From a checkpoint of a small mixture-of-experts model trained on Wikipedia: vocabulary 8192, 8 picks a token.
Below are experts of layer 2 (counted from 0) of a mixture-of-experts language model. Rows are named router (the router's row for the expert), gate (a neuron's input weights, with its number), up (a neuron's input weights, with its number) and show model dimensions 0-191. Each number is 500 + 25 x the weight over its row's rms, rounded and kept within 0 to 999. Numbers have three digits each.
After each expert's rows: "mostly gets" lists some tokens that are sent to it at least half of the time. This comes from a sample of Wikipedia text that the model never trained on.

# expert 197
router:501504513536453483497495502510489477512508530519520454511493499509495518547566554541508511479522511505515503496473524521495508534451475473498503528497531545519520498532518495494519526502477550476497481544499470489535464541524517476469530476522499513481477494511489478513484525508496528483467483515509546459486503543541467483520495504460500516522516536517527492471546551481569527500529478499525505507517522468495537475510482454469491500507517494504472526484529511502483486508526489504522560460479504493513519530497476537440522468464496514489519490467499550491476521520507475536
gate0:482550538504543479508558514434517481469464492499489509492493488532511535500501454482449519491470545504515513530497548529498547530518501525499527506470548495479471488490492484536468492550505484449469500514491499523515463518479516499497483473472498507527502486560505494500518485544508514470491471545529482470457507528486457501503488520508466552504507549491470485524528513510505550515528505475495475517479541490524529501499499506477502468497478487507499519519548514460514507472491502491537491513459494526488486520502492522473483497494501556485514454475491506473539513465484480531
up0:513497486534484536541512505508454509499539507479496500477510515513492456524525543500516481526530542525522507505502533469488494546470508513533483494556534540514501518479474465500563486488459489530528522462523557492514473484512497467469439473520482422519487488502517534504502477471531501511503495471520545521493478473501509495556510525508522481459493528463517512473497487502524502453522495455484449501521494491505470521518500488506520487502495519466482515516488526517532526492501506487465508548527470467552472506508528509533487494483496539483507527489475509503497552497513525524
gate1:536549491516524494538498519511503555464526473476501511498532456508524488495499477543508499531498537526485490515512466520525506503438474489492461502474502439492478498492505503536531486556489486516522526497468512456509483536486442428546481469488496526542468506502548507509495527528514499482555494522475477488484467543516440484505505502469501522477506499514528490473493515508497516538521479485468483491512518488526485488479509483477505475529564483517467491479504521516505502507543469515499518492473540488509512514473490516505479493462511482459524516506497457498511449510481526469
up1:455465452515497462496530519473475480502521498532499485503470522437479488550526496492473483499487529455526519509477511514472485503503503523510494511489465476477488538447505495515510475520494467492529481474499495474494492514468494482533484485495484531468544510479471478486507517465524522554492478490506520483465512477455499484528468507485525526483493510479483485446493477505484499502482532532486514460474525467524445500474503484469518536501493496464532523521525512484544504565499493481502479487483528483470558553478513530541438451502519479527495533539498520485512531508506485520
mostly gets: " Coordinates", "Scientific", " Main", " Clade", " Occupation", " software"

# expert 170
router:506484496548491520522515504482525497470551491469514440472518521533503495479509517457479512509479514536492544515491480463521537499482499530472478466494523500477517499523512479523507498524531490486450484529469489539457520507502471525470503494500494529474525512488495512478483540491493521413471497512532497505458471541547462490500484455492534527492516493482497490519555549471529487491522472479523519512536484481530511510492472497540491498476492493474546507517542466520480539535556511501534473495511511480515452505454513476458491486519513510517514505526500490538526503471490500472
gate0:460509478494532513483519503536541475470491523526515491505497548503538499501535533488521513507498497554470457492531510496529514499531515498516527485544493469495510502510512497489527422503534492487487479498492459520498495452509502508475499533506484488554530507479446487506476508525503515473510545530486472511448469541452503451533493478560520510511524487472488473507484482458513456498536497498551455532518483466500520544484504533514516514518462478492518476496530476501513490517507454497557505465514476465486530491466511473480482494502530501500531482535473499523479477517501507482
up0:492509514487509473524523499502528453490459511522511464519537517501491528488522481538488526497496520480486465464533507471486481506477515422482514470520509500553496496501481472472476470481481516460463505525476511519474475473473504503464476448512490501508498506469445476489459504540523523529507477501488469522475519510464492495513506538486504465495490510509483548452535487491508531538518494502507482533491481470487494561517434508547504494482494449489551474498508483522522527520543499495545498552500527514465504521535491482511502478481518478508535464527492478505469519530526528477
gate1:501455510481521487531487500508475538495506474486482477478519467457504476456504489533518524516455529526473491485501481477531498511562510484511495494527510462513507527520456494514427470506510520523485504477506489537485496505529539482531470492482517518506490488482508482415496500485470478473464525508450520456478488484467469469475495458450507480507531488505550487549477515514516509517524487463512473480534490486473502497506501508455524486517552475502506501488502488532486504523532531505486499483527529484453513448474497509455491529512512488550503450482500487528496496521542504518
up1:480483491497508486510467524517512519443486512482533479481523539452505492516478489524534510515511522504521524495486486524490501473476510483494428507537507496474448479484542489504501501496484523474504468496520508446508478487526501513518510484534517509514524506467482487508462493514516457482470539459531466467502525473439493492493475521482488483491482534547506554498537509506499506486497478519540519520473492512466502511499535537507476471492500468541514460538517535546487473519491501547507423462490471524496503502481527522516518498472483504504483540451526515484565489508513508546
mostly gets: " born", " word", " origin", " interest", " concept", " object"

# expert 74
router:522529514439448503490497484492508499467515507507536464475495526513489487537540527484460524468544494521511539523530517485480469489441419489527523511497490493506482482471462480449512509498488478528489480501507520498481511481453476504504500472508473488538502497483498526507476502496494532506482520516495502536530455489456512503478511533524518499518476507494482506465544483512448514464505484499512500503490506543494512510521504460525510527489450545494522484455515472481513525442477474462524506479457517510522530513497505518502534518546471482481483507471538559478479488514540477524
gate0:528541500472465519499485507502457503466467500494515488497524468501472570542447513537527494484515512493518519554550500471517504517481490493525480524514491507545503479509491522499469493532493481512510464514499496479478501484471532516494537499539523506488517498518509540501513480518486489540470459499489496527516493436485533468490526524516529508534478474491488477489505489500528523499521477483477497518563517490471472533524489494522472548486483505506519513487508525550455514459502498494518538471498511476496567491492512497467523525477446494533501462464553507448502462512530526478
up0:515475511453530490505550493498495484482507455486502499526519542492468497474546526493498525487521518525530456509477507514474486504462472524509468505479479518501504512467517494465525496512526451514460531483512523487468519494486454524496478444497491494575527463488508477533463457502525520455509490490447531483499505535498455549505539506543508468499524539513466517481498504475442511498480480505504503511499482484510515520518508482495525478523500568524531513474487458469543487515478475469523505562493496467542495486513484511547499520534527523494501512502501523505509492477511497514
gate1:542526529530485490507494499457516476480537487536514496505548512516474507497485496476480493507485560513496483485518454492437533479483526543511515495528456504521475466473505513471499491495503577503526522498528513535484514499499526488519509492443443488505444558486482517509512523515469499494497501513451526493485496471516496501486480487498519499547483501437482502485475485535514517479519439487512530521510493513502520529485512515522512466492514536507493475452489516477497535456504519526534499436527457531502524518529528510490529492478487489529524468501463501537519495512478517508
up1:468496522494484529489484515476523468471506519458472488508482557512461491484515465490461473514530462518502501530482489535525514469442475513525527478504515511471443504449521489504524485479499475510468486509516572476514565482544537521488538488488510508515476471478480491484505548507551506438469452497496507488534519508513499522509486476528511494526476520504496515476541476503502485469482475553481503524469500515543474495520468521484493508490492495480519494526496497474518455562476497472493501503520526489497493480483508531512487499504453443538469535505485507474514505511479478481
mostly gets: " As", " However", "In", "On", "As", " After"

# expert 98
router:477551512526514495520479522465503498475505514460466493509503532516509511467511447490469526490486502491532512508490515526513533521527484466511456493458504510484529501548498495496462537505444486428525451465444492486520511502496480508491494466517511503566511463539510536503488540511523493512497507513530504449504520520529509512511498497481491500501536524483508473520518501517528519491532497502495500515465501481487530505540472502512503473454518488483493470530539533452464492485520484513482448470454488509486486528499497518482543517498506519499491425485500458492522568473497498518
gate0:498513542488502476490497522502505535517493540502474483533486486476520516491488500507520462503517476520511526508481521535488482519513517555471498488491507498485457524517481461516477490546523490500479506492507543484499492501511524496522506554511516566518469494466469472469468534512521507508537498505459481519469481489484469438532496557436539502496526556478493497499497524479507479489488523502502487478491509465501548537459428510487505467495467510509463527519497525515521502551470506518451491502536504525494460511513506491549509524511515469531517466481484465447525492487489503533
up0:483521468539469470492462492503505521515510481538478554512507456494504510463482521480487462490524531477516481524494480502538537524486486529501489490494500496468482509444488507555528506475532526447518512485521544490495484539504447513523493487492455478477483511455542482506463467504470542501483546516494475496493480545501550506458517493466512467503467501507484492483486495467526500487540497507478503544531496456493461460522532499469496461500441538485501514476475447515487494510499482500489505485485453474495484491493546518517477505547464497507498509511524509514470454498510517521
gate1:484465514483498477521509539474475428490484541523483487460525533483486533496492463546500471507472532482473512503473509500512461495505484455529503443492487519451528478502498474470489500518530509458495459485488459530522492493524494479494480483480467518510438467505529527499517487513524483519495478476511497505519546543507499510521494528526520479517502495546493479529511518540535573491491482463464525472541525513503492536492514523479526523487519462494507460514488509456481496456490521497504496507504503528522518465497510541478489529520501527522486443466510467512505528494505555520
up1:516474504505496493475504482481483550505506437518454480487533437524489527540519522483474540487492524477482495465514536508485439476511502460489501506503496467451520481509505513504500492460512508495525552508494498498499533513520514479507453479492504529507496567521481509548478506537478514507475542471525474489517534502506473504497502461500533444480516494507484494506458504475497520496456502501500501533487500498484525524541536502475468548475545507519497497472498506511504508442497516508520514536517541522548549518525512469496496498508482531511547514451528471516461536485493512524
mostly gets: " Cole", " care", "child", " Court", "ire", "ure"

# expert 150
router:501491509515510516537483520482522487487506442477495494524492513497524473457484564475486507520483505531501473569450529504489515485487520520507541510523527489496473514514485516523499492499498507474476488546476494522531498521488502514472487490504500514506501503531506504461539519500489520455498514528506535483503490516467475465475479485463518504542505518513500500495565551482534516463490508502526483490524494462495516485513502486529490529448557494470538472536503476512482495485531519491507467457513476504515451475457539445436517500460486529498527460481526515490473562516468518505
gate0:525507459497491508491496490533509500544482537530491497513539549568461521489469479515519523500521478485543507530469527483489511494486525514461481533471506501482483501488516467461506461556493473489489516496510506476509508503488519478530534496506515486547461495526505561509523501497471478465497512506494496519490516517524481480497468548461476495498467510499428490485523493518507501489494527475492476496494506447525503551493486472526538512466516525478520483491474525491472478523503468491463503462489493504478511472465498459450505495519533489545543514519492495474503482472454514582
up0:512513456502480517499514515509488448501519517456501477467541497521505477517473460513480484485474555513509518556524492469494522454482542495497526512510470460444469501473522503482501511481471513481497499559518493442504539495539494504492526497487471509502534529504552546483482476502460494542479454512496511515484481499505492495529534477512483471492540532497503523526500513500491495507510535483429507408498547487518467511499502503500521511481558512453488506467538533477481500485491495478508560484516500497487504499467510481492524498508535457510519498480504495509494506522499491510
gate1:496448467525469498471512513519527466488483484524527488492474501531476505488473515469476510513488508534535502532528572485516511523509488474514501550520512477526516518494470499491474481501463506503454492507500489492469479536536494482459507491525504537503447461511495536491521550552496534471495504467526516544481523516505479540515513526523504450534494476494498494493528459502517507477540495529467476507538528468489515474479509471478489518462505503495525511498472487494525500514514475516453528448512520528459493513459513454474538499497498463529526500458531505473483538490546459519
up1:475477485525514519506515530476461477526510523472477458515463514468522538504448482466524512513488531494528477456496455513483502481535551481482476533490451535524517475482485498458491507476452489541477486502536483523486511540471538501524513522475456484535462470470495492502532501520470484527527467480510494514485525470507527510535521537525461513536503529527477496470492521501442500504499467512498473501502512496497520471491489468490509521503531501515521506501483472544508496485516479461495487510487491513575552473550517521501501517479496510522538512470485480508489517507544441502
mostly gets: "ations", "ology", "ation", "ities", "ability", "ary"

# expert 114
router:498464518500525518482466469524477516531445549529480507488523476456485449503504509529516502529495492521495480480522492532527466496505523451507493531453524523548517511507477523502484480547491486481517488522523494514501512511491510534512539508500491532453479509482454488514535465475467497483551501483531480493490486535487553505480485490472549474486486453501493495487519479481495469529523483524487463493478541521491510509514528506475430518503469509525489475536449477487534479466492505528513483493489533536525466480511504458500516483515527447489452534553499472501495506508517527518
gate0:513508513518450510520490484530461441481481487530476484442461507483521493477516472511496518549455499525495528461495499487525477510488521482473503491458525513504500472524457496549491485522548469496492469516495498488496485530467486511469529498558504500460496492501504494487527516479503485503493488515504467527498452502490473477542471464451482503494506446463510459504523481530544463496485484476503475483543491474557548462446510513493534516490488441499491510544521534486464489504501505528461512526517528455486477490509489491473481493531492498472514542506495499483509506493495537527
up0:512450530515490503488495483520505501456509504503503453459493465505508510516527485529542502518505519499490535449490489481511543493504492514502505522472504496518461539488484556490534518504524495480507491491513495563535494543504541525481537510494515443464483505517520503486482516490480479463439483464507516495478434479490518500484509493472463494513528527504465479492461503486522454475514518501467499501465491520529496488453453580488494522483518524524479499479460484521505516487482503493548448513530530514481431486477502474510528495526483477490465483492481475492507489458497516485
gate1:480533479508508499515476448520499484497470469501514501518509520501523499466472486508545507501479491526488486495527519498526473510477523477536479455480524492523509520505467530452447478473500459509479553493487465574525519489528548447502491492528555523486459470567477481495555515457500504481467464485510473485482540470552533539507529518508505482479462486479497497521516500507517522461523499498491459489495503488512488528487476497482486494480505473502476483566501509501497502479540452487493480485512527553456497511521494533498484485501504495507497507521449516525480497529520507496
up1:473467564465500507502527441479522487493496484464475487504507492523460507514482505508544482489481467527500511564528510502498509473492501470501499483575507519544497533489526502475517511532529491500534514517489508502469528526492501500499490504541448472530461505497441492474529523498471473532495503510508517467492508517514495493537479497520492499535502518513526508512527509491442542520565516442447503514461488474485496483477488474470512503469488461518521501486529511489474491487474486521518496461468500488510480502496503567520465518546479480486530513518517477518520553467524484490
mostly gets: " the", " his", " The", " its", " a", " this"

# expert 255
router:507458518469522467510470541496521454472481475502518497480454536489550479484464459484460489518483537478511498522457518504495558490475505490522512491492472506539492497545459484498474489479481488450511468494509512508478515549514477515467526496485497539501489498477452480461519558490532475495486508514514515439493472500476497494466467484516493459505470486466521493468531547524512512480522494539500473538439478543525491503494519486487518523506537485503490503500478523501531526490484510503508470546468480485466454500527535480497536508478549478512485500483505491521520508479470474478
gate0:499515493477502519461493537511538450481494527470502530564533511485494531523483446518476517488511504491462495508475508525505500523443524508479516496507508500463496494503546493493503494496568512495525503498503502477516536523496529529522474490519548494546502527539489496490489478520516467505529508480472513457534509497485476456500511507487497501578539488463524516489457500541482532445532548519538449515474530495491500483504495471497472508496499502507490496522464521502480501523467528511500454548461540498462474529504522494501524514487460504520472470509533473512517495471454490507
up0:538547529472526487484548484545475526490519516479511473472466488487468444534516545516540523474511502504476482491483567505517512506525503493471479489506499521502499503518498473476516521467521500489483500543529537494519503517505510506477499538507514514498522504512494497551483492482497565524534462505525501482480497475428505483502490496513534536493505537508472539469525522535512483481497523494538483497496519506535516486528443521510440470526509502500522502564486504490480514498537520512513506505486523470535473463500455464518527534481477518504550526484511486482489473522438477506
gate1:470467465472493495541464507506513441508493462519532482517495548460518474503489512550459492487529495507499497512501503502517528528512499489520522529492489507495479511531479454503512509548495484514483510549509493492483518529465504481519468536485493513455546518491506456491564501473496474493517498509448547511475490478496495474505471482516500530528539454526535503517475511489482488437480491493494457494487509541514530518491463447506515498487494483517488473451505461517493479522527521474480494503462524518494517533508481481463488485515462485531467485512510452524533545559509515530
up1:500465538432544520507476521543494567518458522520491446480528514536523523463496516495487512560507507486485492498520535501515529500478482512474483500470561520509490490504487506465493437479486517464507466498498504507512446520491467502484549521535495511513531511521493533529487522479489551514516480484466521495528505474452494503501484480506482495442483520468472481492507490473509476507466518538484466515522483547481517473485503534509460528493509530492535513542485511498517533506500495488508521508476494515540485479463529472529477538471478456478536512472506508494487520490483476480
mostly gets: "mann", " Bad", " Hand", " Michel", " Bernard", "ović"

# expert 79
router:485501523555496521481492492548482484520469547474525477493495490479435494492558531524511501461458480500490490495489495509522497539523472465479507526487504491532497521557462456485500509522506509491456498508550508470495475507533508493481521490505510554464523502505504450521527506508509501478464489449543533527484504521523503521510505500495517516516515444510546506536503512491533482473526529471475528468454515500534482495494482432460510481523471494442504504458492512524510516502491519511475502478519476517494535508477497516491467485493541488550511484488513517552534518535500484514
gate0:453475464458525506482499478566557512499491518495505499504462477556474512516481523535513511538475484531498494524492500491526544499500476487486459483511482519515471504489501463527492510484496487503510490500517502495523495528487485481499546476517536455560524502536497517518497488527483486559496497486541524550488504461500470499536533527563486467483549502525494515496463466499507477489498503503513543498446535487494492499492483522506472547507499473529515552484497480473498484456514470503463468509476476465502516506513489507524500519496535523528522471514526557548502534493519493532
up0:483497485466494527489490483469496493518489506462522480523503480537528479520465508549447519517496486481497483498520483496486485505500526491556475548497471445484509444519458551548459476473478468524519507497489490532523489492544499483483497512499489510513501504529508500513478546503521533480536494514528524488523517475517503472470480524503501545473525509495495518490502487521526562510497477488535493514476481489495499476551542539494470509518527496510469513464520505477513509510504505427554461527506508481475551509494499502530519564439493498488487467510515501519520541498466506460
gate1:493484505479529506516500508521530506506521468521527529494497489487446483501512527480516480511493495472527496490466490520501468522531511537487486471522452489539459518471489475494545527512500503500550495498532493528495500556539508486488522509491503456531495532495512520484491522526525532517457523483498535540494513503581456511457459516508474540527489527512501497480505480478514497519560496482483500472468519488514488494516485454493499533501505502475535484494523492564514531472516497512503481522538492476498511508509471554520507491512482500553457544461559462490505511474538512550
up1:533474534498529458481468525500481515525529503489528536495489518476473473524515500443511511489463517474530469507480458540524475473514551492512485506516480496485489508533480518484472504488487484552496491559476515489495458526486521501509533482469532474505535492495518507482532480535491499502522517515537490479499491480497488510534518475498493474502564452462484478544468496536525500493536539464534551512523448462481520499530514472514474490511444503521514464515499508507522497485484541559528493472473507470513524538467548465494487476486521479517478463493524493480477520497500509485
mostly gets: " Born", " Pro", "In", " pro", "Pro", " Direct"

# expert 13
router:528527521526497465495500455456498519513514492511534500484516484493479469512491549517528530508518478489519512488470500499520478494519468510525509496467476497462539509519506501507502506516509564461490470509484481517480499527530511549498474545495532513490470502498510526507510510521528527512482447517546439533483532493469492504493550522552529552514512498503521456482466507471493487484494513441567477523488546486525513463547461462517531498483503496507514519492524481509495498541517533518528521480448517500495496473445531488490510491464491500484502499539473491521460463481497528490
gate0:541497513511530523473494481525487499488519485520534479484493499465553479524523500481505500498500518490477495495532503491503517524476492508505493518526485488470481510518460452516473481466483517481451474490556439511514486521534475440524486510515492504454501509535532471518478484520503454554474479504466509520495497520450472498505474507548528484514552492526509484490480462540490477464532477488470505501462531516486498540470486474472500492513518495508479496490480497536441541474542508502445471482473485502509506500457530522517515505465512532501508494482508567534487492494551513532
up0:548455510506477466509496513479505508533514492474539492523539508474516507534525500474542488500462508534500510465477506475523445450489470480525490484515504533512513500552491492521469529518475486550485535478489487505536508492515503442495468527509460497466479529515493470477474528487527493500488484522480548473431484505547506510484507498524480531539513503514485463500491476478458442531504489491509500504548475467445518510516498468492535464482474499495487465464531503490497527519466528513462507543495477489492480483533494502462510435482523502499469490488498506480488504463490494523
gate1:535543487471464491525507475489548458547478464502556512511543514451500474490487551502507503505526479473509492505534497484494501475504532494475560525483503527472501487526494499517519494518508496517449482529527496490510493487542503520469494532532517475468556492511461504486491538508541497514525457523530528513495490514485480517486481534533506502511524494546426532485502510447507460540545525477498473476491491524514497481506514480526497504498464491507516537473496491481488556514493520527490490532483491460521523528462476472528511504544494513528513492475470508458543512502502504533
up1:513531498481508533490496505489530491471515514474515441476481486463505503472482535461465474467518476512514522454515551536494532516519507489513551521507527476497537505478451516469477502460508509490520499534511481529511532524551548537509498450471552521500475462460494512513525504509488534450526500501482507506490508532479528464498500474527513484524494473499524486532501487530481497467508491525508528493513498529534478486484487489514528505537546510479507472474554460509549527543542503495544483488506484483495503499500508526521480511500512496538546530530485529540453481520529510528
mostly gets: " up", " back", " Succeed", " together", " taken", "shed"

# expert 128
router:487551488530532508492469511492467499523502470514505492468514501506515506508522494546469499489524507531541515538465491522488488502508489498499502509456487473485520452518466504524501504495521543471507491484440509502436495467464463532480463486467537505543506503494503514518489495532498528510500525531519451541501481494467477492469543492513549465504495476499513497476506536476514509504483483483507520512525544459529461489532510495549486496453502500493489505514456467521465447537548535525520503464447495511514486512472534488536507500498482491501486464474564490531470490520482514462
gate0:522534466499461543488481499514497498489473485539485484485512490513477488498518476519536447485501522526500464481526514470502523543505477523490505475483504485503518516474447468511481466494510501503513490494456457479470478492478482496503495508490514519503470522496457533481488513491479487519516513498527519473478469479473527488498507486492529494484533476497569460502527527519512505460501513480476460466522527532480503556503493554516486465472507469463485514488531523486465500523496526477483456438462495492546444529493467511456491471484512492477494473506581478513480551486474533507
up0:503484549482479476538520491450486473475524502497502486472491524533519509464494540461505502499507504525480486548553506540492506533514490514500480532486495525519494550488492508486489514493511525523521531477459518524500485488500473500501550498432534541497478471472494488527548479467512489524537528496495512496496489478542458499481465528505467459459482460521534503500475447505539510455480500494488529502469506505475453545482489516481466502517487477507490526536516480490533480516466495540475493521504527476516560496517483520508503521509473505449480529474486481494476456515474488545
gate1:476521465500496507511478481504479454492495522525482503486503517494455492508495486490447502487499472501467483532512487483505465495529557478476498455478540509499505536528494514540507512483505509477479454436510526502518475505505518523466513467533499503496495510501471522512547467444563482528493505521453543559499504484538531454507540508494497494535474488494508478491475504452551486478481536519479500537505503511501507487479483483481519554493500526443523501531478521494461498481495471520502509442462508498526468505464511485517526494517515538464526524471522502449509494511500464493
up1:491467559525518498467511477466480574512535573504504529510478470489487496484470505527513522567460450455499493516457504506483550505514494521486487492495507515541475495489445479497508519520506495465525502522523514492546475549521522536532487519492524487489484472517500471480511510495535535472498503504475486466500522464519517475516501515493486504512482507505505483476525521488516548545500497485475450510478494515512476483457528498479573548509545496507489490516492523458533510499490484547491489488486507482535490515521510474485477521500475470513497527506521480458515538490510526528
mostly gets: " through", " across", " up", " down", "shed", " throughout"

# expert 31
router:528478474474511505465498504529543495532456478539482506516520454472529524523464560559466480492528501532457519527543464519473479518490513510492510530505544475516499536498516468537526511494503513499518490544515492513492488477466487506501527504484511501516442530470475549489502453479506503525555538504484548510532466505485504494495489523491528495493550490477533498511475489501542524484496524499482515497483502501532492521506524537499405464486482487518467458515477483517459535472530530522504487513499485488479523495504535491491499498485485510519489497481528524516544477521513498525
gate0:529482493473505465489542464490519485523556483489490490511519493508471489520458469544507492485507505534473460541513496505503490529467489522454507499490478499515508531472500535479521503530464511486514473485474474470442469432509493468490472465477484510520472502477453517493508467467503513486513521525505522517513474502481504502513485482513477483527501471503505496454497500491514501469535456480505494490483552507498481490481530480507444500483500429473483491540507511458520516510491484493517459500498520499469487512501512552466451550475490512543525540475495482522507433516527447491
up0:460475508488476533509530531508466499510474540487497513487526480536465569474459477547472474506517526519542482505504492491499528504509488508465499508527496502458506486501492491527472438511506516535509518481482476482516482522505504527511491513511528508539483493530497526482513481500513507493550550518478494493499490499473497507533453473476491528491526518481496539470502495548498530532472497466449491487544505546504485495479470517532481506492542455492472500503502533489470531534528457555498495497472478486530451508494502493511490500496486537528544450444463483493499542533546506519
gate1:510534518534483482484496522511507521513510486517480532515496468434508528488529533513473486501452510510527476525457530500548526500490505487489505485485497476504550506489491482464485520524506483521546459503520505478480516452536451478507506455516483474459534511515532537501532507518512500531532471487508500521515485551481483490506500518450487499485512496495494480504475503533557488474511497492491470512492498494477471531527475523539476483517516506498522490510561530510507464512472479459522483539483509480511516511504531446538530477446492482460474485514521528520540514427508458528
up1:468481530495474515507524459496535471514479504506551476462459507524507530497451516488520502507515477471469533511499540505503460459498535491487510457481503481500513529454461478529522513481478500507479461562505500486520462551538455494480499490537530506507498523545503501490526479509487467515459535510486528479466499521468521522481519519489509463504487491546488515509450503482453496480530499552508537494446495533485491525516495516525501515515507531521469512516483485471472512489518497479482499490493503469481493521547475493461498482536548468493495472526530552502507524482452536495
mostly gets: " each", " three", " five", " half", " four", " latter"

# expert 78
router:523476532511446541460519542531527473529469519508467516520502473460481485520527503476448477509509482481474509523522471515483470488516472514483451473509518488521525464490527522514526490502493502577466498544528498453526517476527475512497513482467513510528544509481515504540509456486487468498486538515490519490449443484472508502523514472523489533491488549467518498486513500542485489523474481546487504506526480529479519541440528522501502519472487487462534523522530518481496527508509486507530509511493486468470491466516517469480491498516526470526509554507515498490458503480508498507
gate0:558502503518506493494502552460528524464479460496499515479583516509498469491507491452439491509480488459485479528521494513484500482503464517497484505515446467508480499504495499510491504548504540493517482500492504489468499464486498491556543519516524475526546501501490547512499497518485476535466492521488518539517507438544496473502496538510508551499549477481503451519480491527477497513512533492511463460509490518477530499514477571515528497463523464528550543479512521501494466530509495509504487483528514490505518502512480485534474514497487505499505531471537492481510504469468506488
up0:525450533489509520530493511486472491507530447518514511542496443490473546487501544517488529506489501529516489526494509494515498538482533523467507513513504495490510488505513522534460546533481453516473522476503472512517465505517456502452443537457475515451532541484535481519497513477511517475537510475494465485495474517475524510504515499560480509506506510451505478479470462493509488502534518466454472502491534478521535468487514506501503486523505509509495499479442471512524506449458507474479498508531484498497478467489486511573530525497507493463484472498530535510497491518468492502
gate1:451521514475505519515509483502554513472534472497528518472483506533485502483511553501536514496478469528503531557486572508491446499506509462511546472497484464502512530510428466490552538497493444483503497547534499454521482547551553511514480525490516509530462468493506524547504496534499493519470491487485484526496498486500517489493535527483523512505525489482495512476494502485548512548467525501506496437470506517494486532504487501506502515466491491513514504483496475513524519483526483520519477511524508477514485522496484512492468515541518510434499466493506500519499484498471477499
up1:505519468485479471460497535501481510510453492507503493492490513525491458501497502450458458508504510478498473469516449501531537484448469507516493539494481452493552509502552483469515502507498541502511540514491525457504526487509447509445498508519491523524489471440507471490478486541467501504494485493466497500500485491537470477495480494488513493498499546512512506476487500482463539511476538479493483514447509541476527496528518472541480475449520512505489531555518513503476492480487534520498499478488552488535512533480489496503497493495483531533463511505502484479462502464559547508
mostly gets: "|", " GF", " Kevin", " Florida", " Vancouver"

# expert 123
router:521489509505478458491474469490514466508474455507531483474503520507486458481513503501474516549500510502516479542495555467537547496458485508538518513468500500466508473540503518502491468503478518475514476521501473533459510537489473463488495504501482556457492523459493482468523577506491498510492460512505471488489479498461501514479467493508510431496479479515502467519507529501488455486483438531526487503505524496493479527487511488467522508526511541494482468507494507516518522520501511473482532502486540504497484479511539521454556474481505457485475546457487492505491490522494445492
gate0:468483507525476491542515421511512482477520535461504479515496526537492474472500510508470500488532476510479541514491486531500540528514530539468511485513485507537532519493462492509448512482500493502547511475450450468496500511521488480512489542478521491471472482483522516529497479502561506502526510514503482524465512485472472522489469528489513435493468530561482491450546490503463437484517472490485492496488490464493507494485500486459519498505542540510505505488475459500489549478495506526509501462507525504516431500506505482480501501504488503488507532523517461487509528458516495512
up0:502488533509463503525531486499525462497507429489510517504529505494480504483495521527511508520500485448458458509491497471523491464484531461498522520475520502503507482519494480528472527504553478522485499498455485523482548504477481500504496549482505538473520494487505473530462493504493482539480488509486495486528480489471518486459489519490489434521533482473493508533487519464502500508533522505519487488510540533524507521466503486463569483496496542514517469479489465534512525500523460479449504438469469454487475480521485499494525542438508544512469523500515540496468491477499515520
gate1:505499469503507462464485477507514482467506460518479502480510499470511521488504523475482508544470507550504502528465532466528542516545478508497493545488477498516528506491491523485512513516523545464528508495476465510509500518483467512476505519521481471546520552527428496484502528476495473528502474488488476461501490531491494515506528515499471521505479480522487499525474512515512455438470511484507507527491490536498486532490559511510513512471454512490499453527485510514492489475513474542450511494404508505532505510492503490484528500458504447457512506482525475461461504481531509491
up1:496487508551476519539470508465544536506462515533504480513514525520480466500581476531513517477483504505471519525527471515510514534525502555510480475512513515499529495507500499495493481517539497489493489456477493497526492503463530505507524478527504534496494463467461532487534473463491537511522485470487539505474517520490506515522537505507460511467483483449550464543513495450448476487540493465499486487489509485506500534518483500507521482482440451532470482518544530506524456556490484475503488505481485532501510509472489518479491505511517462496475513525509470502509503530544471514
mostly gets: "left", "All", " Hard", " Gall", " Ford", " All"

# expert 65
router:517475485476438498492511507525524488543461525529486499513490477494448489496515477498498492475510495524484507496536485507496479520531456476502467481470520491480531464502504505512544475483472465526464539539533509499513478528563509500549475426510494448531491508482498520541525469460522516508497507507462513536467470467529503470510516447478472487478499520489529506486506533510493472516486503517501521476537490516511519547461508492498499511461454521518518521527513542523494518512502507479496476484508521438491461495539504492477460488484493473534532501548512462492491507458528510500
gate0:487532492521557479504500511465476524529493490517484474542501532501526567480486471541506522489502502499508526459501499511515495487536530504483491473508510528484522510512505529507507473490512527425524518436506510492487475509510516493507547505566531468532506450530479481510492545536508549509517496532513503496469435464494543480529504508532496474455524502479490487507513502501549534516496493538492491471542469500496486523493491486461500478522483504516478482519485516519545502512484533529452494505516487529507508496522462448488485505500465528512494486512442488503511560510509487500
up0:487547470510504512537493476494503472452502493499518464486478494521489520484499512466510490503479533502530473424487520548526501511522470483512480531520515521516477492509486501504467494473447512482512500525548477539501488476510490487456488482555501560511495512548487513508507549477505550501508480499514513496480473513522524450534507512501486482486483518505491502496582540475537516512457474486461565482500526493506511508512535497502468479503527530515478474494545508503479513495478539444460508496500544540513518508520511478484526468496483522494518465511486504512527546543493481502
gate1:495455530488525528491503475508492509510469511509529493531529487419477457468483489437472496496500524518503489476516440485498542487513480520506503494495510491526513492473471476527520478511506536509489498481522512489500512498515489507507524509461500510494513496518450477561494522508515474442531531517483534525472503498481495518497530493500487492496475489558497474495465535484549488495498499499472521540491484533584529484492515509476492510451487576494508476476529431497507506455493513536529541492506492483498529509455481471524503496510515519516515502530488507466474515516522540510
up1:506529486479503528533517543476494519507553518470510493510488503540501517531502555508500506469493535459484476552417502510497491557475527512487526530517496498492469490479533547495523504494449518512534477502510491498522501475514523525474472540452496486529532454490533540474495467492511530551515503518442487490540476478500495495484531476515513481447515520511506463504507506524501509530552476523502492465504528480492489498512496531507463495514542479458473470562505511490464473508501487521495475500519503492500495495509543494513494526483548479521519519482486550509503482475490471492
mostly gets: "|", "|---|", "|---|---|", " —", " Mel"